Below are experts of layer 5 (counted from 0) of a mixture-of-experts language model. Rows are named router (the router's row for the expert), down (a neuron's output weights, with its number) and show model dimensions 0-95. Each number is 500 + 25 x the weight over its row's rms, rounded and kept within 0 to 999. Numbers have three digits each.
After each expert's rows: a language model's description of what the expert responds to. This comes from a sample of Wikipedia text that the model never trained on.

# expert 45
router:499492522457533488491472499504485510468512504542485504515520533452513465532464507450478453459513455492530486470507480520545491486521458515489480514501535509506484468506526470470513532481509517490522499529450473508531541518523448544515522487513513512488493473490503504519483521474518466464
down0:526512545511537517491501477512514503500518512495474511502505462470515434516511471490471532478498528513455497502452493498520515505520493513492508505499463421465457500518497498494531490499498476536537508544475495540488538508513499519514502497487502512497558534435512504526544509480520478474
down1:495496486495455518472483531527455520502453547535488492501489506510503484508493458491520552511544495497507475492491516517499556454510481504528478472518549520497467469516540495490529508501426501504499474497463536510548501494502533518540515481491516542466501505483483517509504500500472541501
down2:484478531507477526544535569516563485481519473508499493461498490476502504498497496506501494531499465530474490534524551491510473479507448499447533503499499556505524505497509472548508517491531525477505503493508485523497528487547505485524489495474499509516537488495522511498433511488521532527
What it handles: Accented vowels inside Spanish, Portuguese and Czech names, like Fern-á-ndez and L-ó-pez, plus capitalized name starts such as New, San, O.

# expert 39
router:519480521477489457464512534473486511483535540515473519525528527487511498514484517484488451482514487448489479486445465533504496485536493489529478528533525452520480492517503456482504524488512527477505470533480490505517510511511490503498521470531546541491485491445544521511491511494527446495
down7:493488490504486493494479477494516504561501500513491440475448458487513562490493504495449534523502484505483503497503514498498543499456499511503489476485509517500508516495455521476498499554546528471504499488487475506488499565506444507505504499468499485501489524476499510511503517539576512461
down8:494508467500521500487509499493510485499513486485504483531538539498497499475449474513487468489510549494504503523487507529525478463505474478516462526493427509417510475489493507499524424508503496490478529518496572507486476487481494502500547497501473496462506534514516468524502488507522498533
down9:508511528536500513489490501538506487494445527500479469495473528519521471503513479498527537504503455521500519534483467514509491503495563503482495503478519500538492541502521534523533494493476500552582511437543503511502459480517480506500523479505472494490481515476521493497475439481513502505
What it handles: Final pieces completing a word after its stem, such as cast-ell-an, -ground, -back, -ments, -ed, -ing, and colons after infobox field names.

# expert 48
router:531474514480531478466478542499488522476542503508487521517521544484504483527478518494490476483512481493501489494478463514511489472515461536519479522509508479552475500539525477500545522485503506472533480548458471503512526504534482553537515477518517539487455506491533523521525531480545491476
down0:499507445558525508480478473530508461469493503481513499473498518504513578523479463503466490469507539477483508481495475514464510539528511504498489505511496492499516504532440512501559546519521534478505478508519500456453502499500490514482466493494521520521465481479496530497535522484504533503
down1:496510485493522485512491550500507495487490493508504479503486505512490488512499503482455506480518483509505494497478496527501504537494496479487515484498469530509471514512495477451509520524493507461514495547434506521470477444489528449480558467540497491499417527488460521520507437492522527468
down2:468475447502483498462486515471468509513495551505512491504503478518497486507450521505445500531503451502538500490498489480478500532509548496494491474487514506501543540518527493474519421535474526495505503518521451480506444499504501485509488510514554523497485486487461496510514512529490543502
What it handles: Opening pieces of nouns and adjectives after a, the, or 's, above all "per" in per cent and per game, also con, pre, same.

# expert 35
router:504481520478527484495476524497473516466543515513479523513536527488531476529491540459478479450503457462497466476469465524522504480510486520488493498519525486529494484543510464484509501470501526480530477533487500514559520509506455512555520488542520524488467485486515536523528520483536481484
down0:539477482488457476566454497456519508536434514474502484496538526490497515488547437509495493508502540504458484515495499498500506498512522482501491458496467510530492511500505503479500490487507498535488535498439525554490474472516494467499469503521512514541475499516501485504507496450480511495
down1:483469539456469554511473540491510542519517499489479549482535522494502457504493518496491491481511467531505473468504528509499514509444527497536498493521486512465534549507517495516511494499500476484494497491496505494518571509499496541467549497489492479504468516489488444496464442494492493515
down2:488495444483576560496500508471505499525495481484509460444519520500467484510549498464503435494498510483494530483499518485521481544436533496449529511455478515496539485502496503542482492489510490515491465491485500478503494489501485475497507541477482512496501513489500499473535476502492502490
What it handles: Year prefixes like 194, 189, 186 in dates, spouse and birth entries, plus numbers and scores in tables and results.

# expert 19
router:519496521460505482495463549475463509490516496514478524511536529456505484515487542489460470455529465479511460471467480519527491472516461494521489500522528470525488496536525453480521536494515546463522500512469489506524510524509480541527539455524521504475501491472514512516507504465509484482
down3:501490469488508434501530528502463500500491528506542505398498524452506478459535507499516517499441529501487503494487487513542518508501493500520511544501493518500496555499510520472494533521494499494505503521476532471500493499514500444501498487517456516488501521500506494446526530475507487491
down4:502496494471524512540520511501514475538475489472506500509484538506470498498513502530527506548489498510494535484459496492492499537497522542495490458507509496506428493465488492516495494507556476514463483558478492490437484532454536514507523506520470506495480534476445508496500518467472521534
down5:495494502526512499494469475501502500460475469521507519519464494505483502494496496479512481529490499483495494476499501483491459529502528479472451493490504484551454545473531549506468497447563479471499509499503536466468472494499488498448480524507527516514530536474435501478522489464507541492
What it handles: Pipe separators and list bullets or dashes in tables and infoboxes, especially the pipe after a row's first cell, as in Place | Athlete.

# expert 0
router:507478527449531467468457550469468500489525510533473511523508511491515473511467501477470484482521496485545488458484468528536491487514488515517481514513509484515484481501511473450532537484521520468521499540483499555517513513524479513511513493517498530434506470503503530525516543513534473476
down2:468500523502544518569529485472530495497495461488558502498513501520525504487534507464537450498495499523497521503480477501495463498441464488534492547510495498493509546536471496524552491517517526514449505531530464507523470508483472495493503491503491520493492442508530491475504505519499495511
down3:482503521551499483544513496476503520528497508501554526504565564499501492494489471507500473502500519488518503471528504476493477503485482495483498506488489475500497485488498492468515452536540484514491469484514484485579506501503551529519502531447492498516481496476495486486511486582511484524
down4:467504516500519520486530505501508504514489484524500487477513506512500474481550517522500545490514490526499531543523554533530509512535501510485510528522540515522402521483501450482516500517539488489494481511506451488483531493502513483541528463502480535526497497536468470453497505491525523484
What it handles: Final pieces of personal and place names, plus common first names, e.g. Gar-ry, Ke-ith, Man-son, John, David, Pittsbur-gh.

# expert 44
router:525489530458527478489501528470467512492522513524490511506543526486512493537491493474460474473544491476507479482466452533533494486515478502508501506540519480545488468548516462485518524473539524480523477502499484514554507522522484520512513469516542507455480476453528503502503513455525493483
down3:517504477527493507486526484516484476469503486500497533493497505504505510505498568497500468505492500493498532504482501498479511443484462429501444522503498512483478528485512490505461510535508521480493502501475494453506528436499508556507491478556433461485509498492540522551496488504493503514
down4:500500505516515460510502480499543499496495498506499479520478525501512527542518531516498502504469522500502484479483533489499515537497500513512523526516528520468542499530445457522450505482540563540536513493486496527535490542476501438495523504471536500525490510470504505516524482470456440505
down5:502476465487497521527460498523489481503494538510473546555480513537462476496509462528500485516509514446509445519501518504501492505483468527549486503508458488522559485498519492494544495528494472495494526504529483486484493502455564511504534503461516525546501463501501482512514500494483496462
What it handles: Key words in biography infoboxes and succession boxes, such as Preceded, Succeeded, Genus, wrote, founded, album, plus colons after field names.

# expert 4
router:498494515472527447479476516445472507472513553521475531534505515492498473542473490492479472498521500477512470489499470519520524466512485511527499479534513476549477486546510482464506531479528505488520452530481505510526505524544477529534513474516521536450497492487546517516519510481516495469
down0:507484483513510533489500496488511498440504515507526488528554512486531586527422460503494472460515461517501505546491501506524499524415459530476472515505500500529509472488544488517499492503499512488499501507509516501488533511487506482519508504484533491494527517500493518545507504492511481500
down1:507530507477550483539517472486483482446530455507495462483504493553512539478436502479521514531502474516507492478496504502496515518496482445530500539534501524515513513500497517504476475487474458495509563494492498514501471482498469483471525493505504500498515522500522496515505524528464425465
down2:479522496463496465466495503501482462461498496503528516477502483498529580521510467530524532517439454491496502489513474499487553501508509472457487493497498472499519521495534509520481500546525522514468500499468507521508474480486527508498503498493534502500470497497417477483457492510510509459
What it handles: Past-tense verbs and their endings (-ed, -ing) in narrative biography and history, such as made, held, arr-ived, brought.

# expert 37
router:505483538466511486491467508480442527480521508524493503520542521472510479539470510448500490472514449491509466477475483523527520496510487525506494486509540466523494485531513479492536533487501515433510466534459500503523530517516451504524508475528524507454490485461518522509522523467507486487
down0:533472495535508530506492482456477500512470502511500518531595487489463526501532493465493505469465515510474487513477564463486508516502505473500500494459522457502502497488499500510469504516519477467478481533498496561520507491461498522514508521526556502501472492486538519495500523542499520503
down1:496521462516535468543475509524495515539489488449482501505456494498468508475517487468512484536498500536476466505481489494523512491423531500475510510486446519488516529580496479525473479478450506502471490502474490489515473502471464478528460472534512499492502524490472504499488488518515500498
down2:470521523480502517524521519458497458483466520515470539466478504535484465473517464492525488456527498538426501506506491544520521491494542469537511503487497503501474507491531466547495513519502500507472481468502512550482505504483500444492527502516487511499505483487524463524491495502563495528
What it handles: Opening parentheses before abbreviations, dates, scores or scientific names, plus brackets, quotes, dollar signs and the word "there".

# expert 57
router:513478523477521489488480520497457529483531505505487516546536547457507482506475520478477500458515445478521495495447450513537514497506470531498487494517524476515465473541504439488496503480525536489514471525477475509520497547528478521505517462523524511463500482475535525517509513495509476492
down2:441445528510497512503503542512523484510504458490510516493516506485506524488527518476477538516468500535503523563510484512500491567472523490489468505508545546436501512522526513547497502525507500509516500506476479469511532470528458520522487501503458504496506495508503528514528528479478541492
down3:500459518509527467497488471493491523489499493545506531496499499553546519528504503478502485538486553499499458502485534524462506473493493502538424543499476533494516488507497521554502482467525493471494468558495474499537531496502504547489510505532500510503457502481459505521494509500525500479
down4:437497519489488454493503465452482494432477488487525500507505531449453491513467464505478513486505501502500528508505505516518484487513477532582477505485499477446488523502492500541506440499487499490529480518543513495479520484481491508532508518531495500502453503485508500534499509465512484494
What it handles: Hyphens and pipes opening a new list item or table row, especially infobox lines like "- Species:" and "- Country:", plus the prefixes dis- and un-.

# expert 24
router:541476525474519486501487534500454538471542515502493517537530515489509463533484508475497465463538477485506460460488465529521512489528481511510493512528506455541480471537541492483500513485535534474521490541449493520508511532507491512505519462506528513478461506494501524546508522471501483478
down2:525499488504519478476486518475495494517512522482520560501500500498518506467515483496460499505478541520494504527530505526491500506519495498544457520537539499498511451491491482526527531516503471514512446515470511486565526532508488494511506483535549502502483486500504463503535466457497537419
down3:490540531464512483488512498485517506501522492449481519489507490485510507495516493514500493450477539511482515579494497490503435510514527498484527499513510560506510443519510482510523546507507480509493541492493502429519483498489501496511498494466442488512514492468526474485543524511506479454
down4:469541492481509499508497537500473501523548491520486456513488470491493518500500494509536525488487483481562482506517496494501531528531507550499563472528562499478511490480516473501508504531476541523471501499538496486494499518481527531502499537532556476492502502468441502502501487469479546507
What it handles: Mostly "the", plus its, their, a, after prepositions like of, in, to, before names and nouns, e.g. "for the Suicide", "in the USSR".

# expert 12
router:525473531463507461477482514507497509495546520527475513509499512489515458535450519489504512468502489486520489469497489507520484483517465501512443514509533495510485483504523481499528531485522534481524503518444460529532515514542466513503514505539517551459490463504526541551522535478519499472
down7:541544504500477528482502448510498506517502484493463509501497537490471480498484508483501454544465501515464504477530475505520488495506479482511511498508537516502543493493494481485548529546506511505492508515496507498512595498520491497500522506506470470501495446507485523531449497445532538534
down8:499470508496500501463522433493431471506476484507494495489481465474501501534545544527504517495492481477490558504486567506505537507495516517508496485506485504492472543509517531509493525464504523482497496489536500476537508496511466513508519462516501556481501479499499518522547497443468480511
down9:495496546543457465501473496496508497488491504482529502553503548528477500553501548475546454483496532515519498494506485499534491525475488535499522498507476500501470516530501480493509525502502524472477517494481510503493479434505472544470518501487476541483483449452500439521516500502509500511
What it handles: Second or third syllable pieces right after a word's opening letters, often le, al, re, ur, e.g. An-le-itung, Mo-le-cular, pre, Che.

# expert 7
router:515464527493541494491483570485465498490531519522492537527512519495502477517484553482486470462497468454497484473500458506531480484511480505540484503528546492511470448512502488489534543477511524489510460524485491519515522523509486514517527497511503546485467500492525530516485536503508441485
down2:421503543523486495516447503494512458507481504531495530525453479494481520489511448506505518485426477477515481527471500518495527509527495516475460479501540500513508490452502505516516511510439485504514504503514478507534504511529495462475484503523505500489531522445507497463490493470502503526
down3:486443483493552497490495529486497515497500533510524499517483477502517544479491498489540500457468446483497517523495504516469502514501482502494463497523508488503534558504524508492452522459488535509511491480497520479494505490556529466550507500514452520520528497501447491490563519458510515492
down4:494518476509519546513521478552497535495479496503525496466503500567501498488527486463489485513479502523489492463495490540511499540485521515482535459486500515574515513512501504554526526472506504492529489477502491478512503491497501536491481498490524479459501459486479517480459431452489466519
What it handles: Final word pieces closing adjectives and nouns, such as -ical, -ial, -ity, -ism, and -th or -y in wealthy, Everything, earth.

# expert 2
router:501479515458522462501477536492464547470509531541477569510506507447507483513468488490505502486515490490500490473489491519544531489510501514536481492512524483537496499545506475488519541481525500487499487545469497516515517502525451535521534468526510522460479488501544497538534507481537488476
down0:493529450510526471463507460532486470516540500500507473501479464515509497482526504461522495512497499500500535492461528549470497509473508490460497517451493512501428530516486522547492554491498453454460536513478497493476484473495491491505487505507483496485491455504474522472497466492522480526
down1:541504468488511503494439492501518496450495468500506497481513481490527542525563512465588499502505495502473521471506557515512516495482511489504498524437491504491540490473468521518509500493488489498478506475475536460498501496503503511498462505497498470493486509508471511532457505513511437483
down2:532499474480495514479511459501532517452510524479491543557474500497508481505492489545496485431518520489505501545528500520513501493514463510466501523508507501488490491418501501489517501497472491523489494450518503570508477456489506477502500542482467477495518510477501495478484544515506538522
What it handles: Everyday function words, verbs and endings in running prose, such as able, because, take, see, -ing and the ides of widespread.

# expert 15
router:501460535476525500482485548462482531478509528513495513538494516494504462501495501479456482483518479481505482474488472525516515489526491504532492497542559497550479486541514469499516512475521511473515484537498498508517525512557486524533505481533526551469453481469539516519501510485545476491
down0:522510478485544540519493500487478505483516506487535480517528498434510502530474523506494519500470462520493484504467498496499502477482527479507523446490544469518561568478508540497541485441504503514484495495539503500504512501493481496514494563526488576481479508504497493496505499513496514508
down1:531436527502489507510515483497491483529504524525474508540508529490500553510521497478516502497550484520499482469497510472507504470526415550508467543504480504457459444466493504509528528475510511488514492520504456484515468514508562499479509509517521517520508499512493536510497503475486489504
down2:503475519490531483417538491540500575493529503501502454490492497500463515488514467478530532497525510510475500528503500493513520506474535494470490498511498479474496502496505536506503533499523450517520481509525491514466503500471555497540507513508527538487553503505530496458546475505531487492
What it handles: Adverb endings and temporal words closing a phrase in narrative prose, such as "years later", "additionally", "as well", "however", "same time".

# expert 41
router:533483535488491482482471515452495496478511530520471500529534499497528482506501520457465497464511478474510485493475487532517482468526455501515433501540530459509490473524511502491511510475500545474516471529467461535510536507512477539508511466532499505491455460501506531545512530485511481488
down2:481524496515478562433481529498502472458511527452490503490525442465501484475501551473490507499488497559493471498488507493474496501511508521506507466501530497484529492496499475508490499491500509511507506483486518555509503489499507472523470440494499452503516512565477439466510494508509512502
down3:516502501520606517575492492501518497507463500498489510482514507499537510500493451496511512487508500454501506508509478498478466514503500491556441525527500487500501511536500545486505542514498495506534466545487509468527518503479514463540508487467500471487480503501536527481488496521496522493
down4:454553508508557531517496502485470528506482405503456524500478509528498498524503534508468500522519501497512510471503518510480569479512580506489500502506485537530503501512496544495486518490525501515497498502498530500514490532461486505506508508500515525496535519486466521518502478511516488457
What it handles: Word pieces right after an opening parenthesis or hyphen, e.g. on loan, only, s in Event(s), plus pieces of chemical, technical and Japanese text.

# expert 47
router:528476537468528475493465529489458525471519523516476533526517537478519472530477506469479467474528475474512466479474473536538504479525478518505490494527517457531477475518527470479523529473538525475532489529474490525521508524510473528525522468529530520469476484485512517522507525482522480474
down7:500528467450466498460560500519536522501448519476496452497519484504516510500494483524565521499467498497519475503501556500500511512488499500491446487508499571500500500494529498497498506500465500477514501497520482504495526500504499506512499477500502501503551579503488567500508501462523489504
down8:533492505575503500500503461482519564462500456504485495552507484494500505500501511457496505548461501478421496576504505495496499532519474437495454513494540514494465518473493526501498502505514488497516497497500505504499517501534500527509501513494502500510493499453539505481487481491505475501
down9:465501500508466474464556486576572500567523505532495472508481488497505500502513473505505500488461522502485538496532524496502477500500499499504499502478499511523512490472502527500501537481497537526507501499503546453499501501521437503531498497526485500503492433492504471489545507521464500490
What it handles: Joiners between paired names or items such as and, &, or, vs, dashes, commas and table bars, plus Location in infobox map captions.

# expert 43
router:520476542472539481449484546495475531479536529536485509515538525488549472514478527489478495475520461489529473490477498533517529445511492513496491519528511472492490491510509487488526534487503522478553486522500453526524542549509478521521508469520497518492490499490505514541508513489547473492
down2:527529477510510518481517493525450502490537463505460478487505543498486530534469492499501505476504513480546502583563481515494496478486504543504511499505474507502477503519487516458478500502500497485478479490473478492504465494551524557500499457526505527486484524487521535485525531477491540467
down3:522533504507529585540523486430452482486507507491501475506488482497485490504449498502482507516499511481472495494471517497534494519475520459496505467530524508531504509483459501494458468499498482522518548480501527496545491496499500498503556509472503521484518523454497500502502442527464514494
down4:510522527486483459490473525508565501516498514493493499524495462482499487495486451485514508509495518498460498498451489543498527492491467479494485506464501511460527519466490529492500514458502510521511518501466494535504489505453553478471501561512499481470498519519452529498466506418503503513
What it handles: Capital letters and early syllables starting personal and place names, often right after an initial piece, as in G-om-ulka, C-oll-ins, Ad-D-ilam.

# expert 17
router:553476522475532466496468509489496518492503537521472525512530513468557474526476504469468505467493481485542490494466481503514527454523468528487461530510522481515491481513544489456504505476530512457520491514501470535526528506528459512537530488521507517460480481476525513523523513491508500462
down3:485486449513501510494486500466533540511484494518503500493503508513500521505514570497489480531494502488501480488463494454464518533471493503537553485494495488483554492518515459528497523473500530496507448527519505536495488514522487576500498515534478463538510467486500469491506545539514525508
down4:501491562448497517512514500482504521472526542489470503472486486465519524529492509504492491500499484521563492512457510471499501478487486506501436527538515475518512595505508504511508505498536518550538492471470514530490520462493505517521520478500511528479464525493502501496506506456490496485
down5:508564498506520501451502499530499455514535463496490536524499489494480522515500547529516498487500527486516491525535525508512513445507504497486565500495530480476521456500501488524504496512501474521521508473523494502459496502493494450491499510551508457489480516459458528552510554498517512526
What it handles: Short word pieces, often l, el, al, right after a capital letter or short prefix in names and foreign words, e.g. V-l-adivostok, Ver-l-ag, Cro-atia.

# expert 21
router:517500515460512485489482521462471518482523510515477525518535509477508481511487508466474473450538490471497465473461453517525493491508491513526497507509552468539487487540545469485523542493523520470513460508458483547524527525514478513509506485513539517459487495456533516508507517461512479490
down0:526517526528503505521446515503495491489487488538478501467503521476492506502539507507462501510515478493494498489540553487522498461517514500500471546506546570480544527503517501509454479491516498438496541497516504468500507503432501517487470492482483498454515505504458470510461502496492486534
down1:508492471489461499423470508499492480486504492489483514534528500515508482506492466480501481527504526493476473454505498499502513442522464479506434534507484497502532460544502482510501474497502500487490502498532486454469502494473477541463569463540490488489449493491457483500502487492498503484
down2:494490505501498506499526501466489493513499482529518501496472504490493476521578520486501532522515470503523524515467508543456479560475491490512458543471503536475505550503495494516521539477495470472536475491503500513504486524519476498530450496539441539442508522504516523487489523506493487480
What it handles: Commas, closing parentheses and quotes, line breaks and "==" ending headings, list entries or birth-date parentheses, as in "1932)" and "==Production notes==".

# expert 13
router:536483509462542462476471532485488512470542533527459515506525544489529463525483517485459495486507484464525490481470480537534490474538475539529468514522519478514482467509518470468538510470515526481518491533485473520519520512521470510513537474515516521482486474488502535521511523495530464487
down2:495520455487509491571520466479490479500465480503489487512502461518499512504501512512499428492501467509499520494472500505503503496454476528510498523546499487511507515485471478499512468513504503569472526439464509487515482489512544472505454508463482454471513494555498495501526502540503523501
down3:514542554514560510521507479500514502505478451533469539542499581513561500508516491528515499496523450514490475499525540452487506529532473476522496517531486483513501495534553509505495503494479496496523504471491501524498498559492501512462498496473498495475525501537514496504502503498500501508
down4:504513506529561497498503492495540474524487465524520468464480504494553525499497474471504496473510545498528509466459471509502481515481496479458492502437458509502514508507530496475454490501527510466510500467509490525508493500434494457495498491497469504509523467539480473479501489475538496445
What it handles: Short pieces inside proper names, often ending in r, k, l or d, such as Ig-or, Bir-k-beck, Beogr-ad, Heg-el-mann.

# expert 46
router:501482522460504474498476541468477526476508537508489547539500529487510479529496500474467486486533473496503468488469493519533514491529492501527486500532543462534481479545534464484517526487523504491507464509482494520513513506541481511517516468504522545447445491479546501536505520470523489465
down0:488589452504494496554458506470501427497520505486512501533495514508546494534514476515500502513525469515509485519489519506508515496459466491511502512535501474477540529496531516517499442534510477505476472477495504507488487507476480471528473493495495508470527504515507450531511508455499507483
down1:485517496514500497562493464499488492485460427458531539530432565478508493516491502503497510518512484497533460479506470471492471525480460505510501506513531501489499499491548492481474494531495475494503476485506500501436517490478476457511528504467488517502491496488495468524480479488482456486
down2:477511495485521480566479536461537480507496507529505515489523574477503536470464479494484501447505496495516492482501484501464521485529480495496519474513469460487477500507488498458527501477484520487453438498487491515473543506486503538509559503496501490517491496499506548536519461498479504514
What it handles: Conjunctions, relative pronouns and discourse words linking clauses in prose, such as that, which, where, when, but, however, also.

# expert 11
router:502486528488532494503464510477447524484521507524479541510520541504538484534465520479481493450532468475517473471464455547528512489507474513497495492513511473512465494512516448486515516476528525443520490514491477545532518525520465498521538494529510501473485488481523518520533531491529501501
down0:493524557506462472476510478477514503475498509437457500536503466503497490522534503521498434500486514507483500468493481497486490498523530524494518477510490473517524496511510461472525521495492501475500458494498513527483547520505457500447520498468500528463535505503559528515489491542467500450
down1:502509485468442507500470520530528490500515545501501471498506505517532497492560505506527513470494515485560478507485507508466506515498513484436494497483501503493487475517548502446486506502436514502532495479449498515510495544498517508498495459484464536487496520522502496437538500516488503544
down2:459570505499501500503497505524542542502512507489482499462475511503565505451508484511496483486493497500501480496543475503494473522506498462546525521496461518467493519506523528498461478486474513488469499496500504511535473494472497501562519478499504496434498485506499466563446515513499484506
What it handles: Full stops ending sentences, plus periods in abbreviations and numbers, especially No. before a number, U.S., and decimals like 62.9.

# expert 62
router:498471520490522494496482518483483544475522505508481511557526546472505492510473504464482473472510454478521485474481468523563509497502468531495491494522537476515446459529501453479499517476507544491528462535466478535518502537508479516499512458526518520479498487492530522516495523477505468494
down2:493478484512479495503523528503535498485487495520527465518507483475514505505509509506516506542501516505514483522511544492523499452534464521528484497496545529482401494479485500518497504538497500515494532498432477482528513505530460502569505461465528507497509506475534481541509502486521524501
down3:485504474503430506427567510534507540511506484500498518501519486495500498506484485471507536504493510471517528513509536513498486490506505527466450520493511498511451483491537529508500488486490477488539509494530499499494493501496517506496523495505443500529476481489491501527555512463426449497
down4:501515546496494555489499496495499485503518484513451508493515495458503492513496472473502530475498507501540534547488511504503481464506480499471425466517537512512514514495468467481501526482481474500499487486498458501560505491517513437514472532499468547459547485506501497486546484523494468497
What it handles: Hyphens in compounds and at the start of list lines, plus apostrophes, quotes, pipes and === heading marks.

# expert 63
router:513498530490493469484495504473485510477513532519465529548502512459551511529472538484486509487510477464516482487466465511533531468499486512545459536520540478522468487526497484490515518470484504458493490511493508489513552510518490520537559464516514547495497519481514529528489511509521447483
down0:482503500470496476457508500489494509457537522536501480486545508508498492482498501503562535502486523520492511513495486505531485537515452550524515504499501476497424509500515504509518508505537544457505457503503546493490473522523485528474487489524499511506468493484506498475497441479500424511
down1:459503499573501503557499522494496424494514501514467507497512485521526496491541499468506503515508490524505505501503484503509475500519490490489521525478507495534538496522502470468456518479486492434511483481511524490494545526502427509492456491510494503496511454502480505517491528463551484468
down2:492533498518500511526514503464518500480484490535502522517509521494513482517524496524485540480488555491509498491515501524529495464509503525491538491475528530458454488498500511557470507499547531479526476520525523496516473487506454482470498497505481568481480443516499490448525485436497503468
What it handles: Consonant-initial pieces inside compound or derived words, like other-w-ise, like-w-ise, ground-w-ater, birth-pl-ace, and word starts such as sl, sw, frequ.

# expert 29
router:505481524467533442473464505493480500467537514523461504514505506492523474521460536483458483474533473485542499471492493527528488495522474513496473513518520489517490476503529477453515513486510514486517491513447482516515516511508426521517516472554504526471492468492499545532500535484526500476
down7:516498460502451512513524487501496477512488445511551492503483532501521505478470496531500505498499501495532536513505499510525490493505536482496492510500504499503487513458436500524485502508518513500523497484543500524510500522456470509489532543523456512477505442508426437464516478503555484501
down8:512506495510538499504522505508516505499472456462494516508508500517505476451510511495479459467497551521450476490487462501530464539495519480541533472485483480484478488501497510508506521535522479505497462524509445486486460478517524525511481500492519507493444556473485488433498473511497506551
down9:522457497472500502493522492484481516559493522511461497490464496483528520509518540511497504469539500498478525492478522439451522495554506514487458522500457497484519523467488483511493517494516462507474507500486477490486488487545511489534562498496489481514563500512489520557505496471494546496
What it handles: Middle syllables inside personal and place names, often after a consonant cluster, e.g. Sr-in-ivasa, Gr-un-ewald, Pr-in-cess, often in sports tables.

# expert 54
router:522476515469544454480469527485485511476522535529466520519519518482532482521470522474458476479511476470539481476483488536526511479515474535500457483523527476518466477509513475446520533475517522485517485520476489525520514522520474521516526475525508516473488474487506547534507533486535475475
down5:497495497518479532575456503497508493510496508501479512544481546536497476483476479500521512514485493501484495509502486491509516516499476487463533508481489500479540504494496499532504460496538503475475512467493499514493497551501560527522499416482557477535558497510499496493448529502497498492
down6:493498491509518493529491494512472501502470493460534450480511544508513446468502474490510497417560518447503501490491488537531445504491501471501540511470500497498506492511508528499521498508499471498508499496505501522517516503535493523495501508515500533480432452479500498448507479532518487538
down7:489496445474536472503500497547498500454549494502515446567496523485503490500511516533512550509522462516526499512513494517547561500503503495498505534481514521466484472496498495514502502448514507483504489482527510500497492505451501502485472501542537510464559485540532498500474482497498481488
What it handles: Middle syllables of European, Indian and other foreign names and places, e.g. Chel-ten-ham, Giov-ann-i, Kr-ish-na, Bromw-ich, often with z, ñ, š.

# expert 18
router:526461512464519489499464512500461518477515520507485518512543511489508468518481523475484457483533478490504459456482460515515517469513474539504493512520502465550482471524538478476519518473541525495522486554444464515508521522520475518519533485509522541484468500489508516543503522471505495488
down2:504498500544497509499549483481481509470485487437509494447558490500537492485495455481527508505469532487530500506472505508510528474508513506517544441463490507481555539499488482551508501528485532485506540531475490476526495500499550501498532478535495507501498520498537501488470534490519489500
down3:514502585504509472495503467493495542557503407543488516535508534463476479513492490526545511506480499464528493538514501516496498501514485507507463520506476536507512479485487513509500499482520472507498521452513470504523530508488474517543471500518475524476495482474539505506512491502497469515
down4:442494494479534499444529496501501497508499503480485528497502516487510518510506481501499499494443506568468486562515494540470500493498478489473487530511502478510498519489497513508499477471484484507529537521527524530485524469480485479499508487507530518452486511576502500502503452450519527445
What it handles: Articles and possessive determiners opening a noun phrase, mostly a, an, the, his, her, after in, as, with, e.g. "an associate", "Kingdom: Animalia".

# expert 33
router:530489514472550466490465518480482509475531530517471514527519547476506488511477545474489448481505478466530493491469484544523521478518477536505489488536551483510467471512518476466514507465539524478526485518475473516518518517524489529515522484519516522466494472480515539520521514479537484477
down3:531495502540499541495501505526496484439521422495413470545491474515493501478515535527477452532489488550510483478476485503505513491500523509482500503533481515527497492504499499502469506449499486512552520493499459527505501466512527494511473447509504520500508499529521502501516490499513492527
down4:527487487504539486529517505469475462458496495489486516474479505440450501521533501481486493473528498492532494500559529495485485479530498526486538499515492433493523517514506471488501503504508485506483514476479463449498510500505509487488503508503486500496473413529506490516508569486487492456
down5:500484501442517476504439523474500475474477509521485528511517548506467492514457518513513453495486497501534471536562459495482504519463498469457524481501496500486506485512493491475540477492491500469464510537496488479510451506471499502518495484539512432519489507495454523503474499507534508506
What it handles: Mid-word pieces inside foreign names and technical terms, such as ichth-y-ologist, Leonhard-t, -ski, Pittsbur-gh, plus Cyrillic letters.

# expert 42
router:544466530497521482460459518483483523485519523529458534539528518485523479504468529502480490495515499482506479489480479530501477478489498543543466533519529498522492496504496486450517525478505519481527470514495487541526553526528488502522562470516493524466486483481494534550496519499503492461
down0:502517520444490494535498491546474504482521483519488442482515545506494470496506491565455505478497503470534497515503510499513485508512497498490521438452507490485529551496498500463534547483510488469538477529482496536479454472494501501520494507517524451512495463486496518536499506497501465478
down1:530462465492477535497483486499509512447526503500491490466556474502531502478475519492526508517480534512497551444477476493515517446458509500499520472475485498509520447509519498490506492529494543530524475515508494505507450482478519505494457529464486527484507480510533491515484510531543545479
down2:490508512538505465504542529473516449443530491479564502525496520522498511476497461429510489501497517517500501497526474511488424526522506515537519479509500474513513486500462504479499511547499517493498528499478529504474524488510502511490498520492500555521481483494537490485504450501508462538
What it handles: Single consonants or short consonant clusters inside words, especially m, k, b, g, e.g. Kash-m-ir, Sum-m-ary, sy-m-ptoms, Tre-mb-lay.

# expert 38
router:514481505499495487474500548492488555497511512524490535515529512463525485523476501470474472490540478481509472479484485523514488493540480516545485492511506493517469480541509494492504522476504517497501486503476500513521532522530492530540545456548527519458490486478558520549560502466517487464
down0:514505507486504543515475521498509498502475499489490499507523583447486522469487490490507505499514503537488500460500452492461501480509491519524519474498452524486501503500483512489499522507505579539504523509475511518468518541488470537474497479474504531525452499539452524492456499543515515513
down1:534490511530510504534494498476446491520553538512488516514479499462488475476505527532496508523500504466514499474502481487525492494460455510492470429504534500505525494492536516473494515433475516489489511503500505565510487450551490498527451536503474488537523514513503505487491507507522527502
down2:504463496489535493514507491497516540514511550482541514474544500449461525483500512513531454499525534503498528507499495481498494496531503508481523531497495477513504523461499491533488546494505496435441520511529513488451498514507519521546549505497501509499453458492477512529532480488475538485
What it handles: Stems of Latin-derived content words taking -ed, -ing or -ible next, such as eff, poss, chang, incre, and the ct of Doctoral.

# expert 28
router:550481539456526481447496506504484515477512528540471523512548532477513464516489527483452507488508493477501493462456488513515476462554474534504457517510512482509490472512511459482519506489511530490528493515486490518504537513534470517538512511508488552485487490461513507555475508492496480498
down0:437491491483469469495514490495491513483487502471498498515492500495505502506501532521518492500554508498489480523560502503490484584484518531498502500510503566513496525525496476497498501532491534528500447492494528502518543554497536491497487445502555487459504479466516517471511481507517534493
down1:451479470514501512472589490501481512534502524507541494506518494496503533468479517528509512494464500492500510489502476546502504569523508494488446545491493517493500504519527487524498558494475463457488489524516515566525507500494494473484497496495500494492493499472465498509495457489498456526
down2:503515461494534502499504541452465519499543486461444499536522510501502468509522504498476507476498517481509519507524490494470476499560480497477547468496485492456479495500518505458444552490474467508504505501474495526514475516465522484436494484497490500517447533519516477505534508513521501507
What it handles: Word-initial fragments and consonant pieces like r, Br, Pr, Tr, arch, am, sch, often inside rare names, French titles and Latin species authors.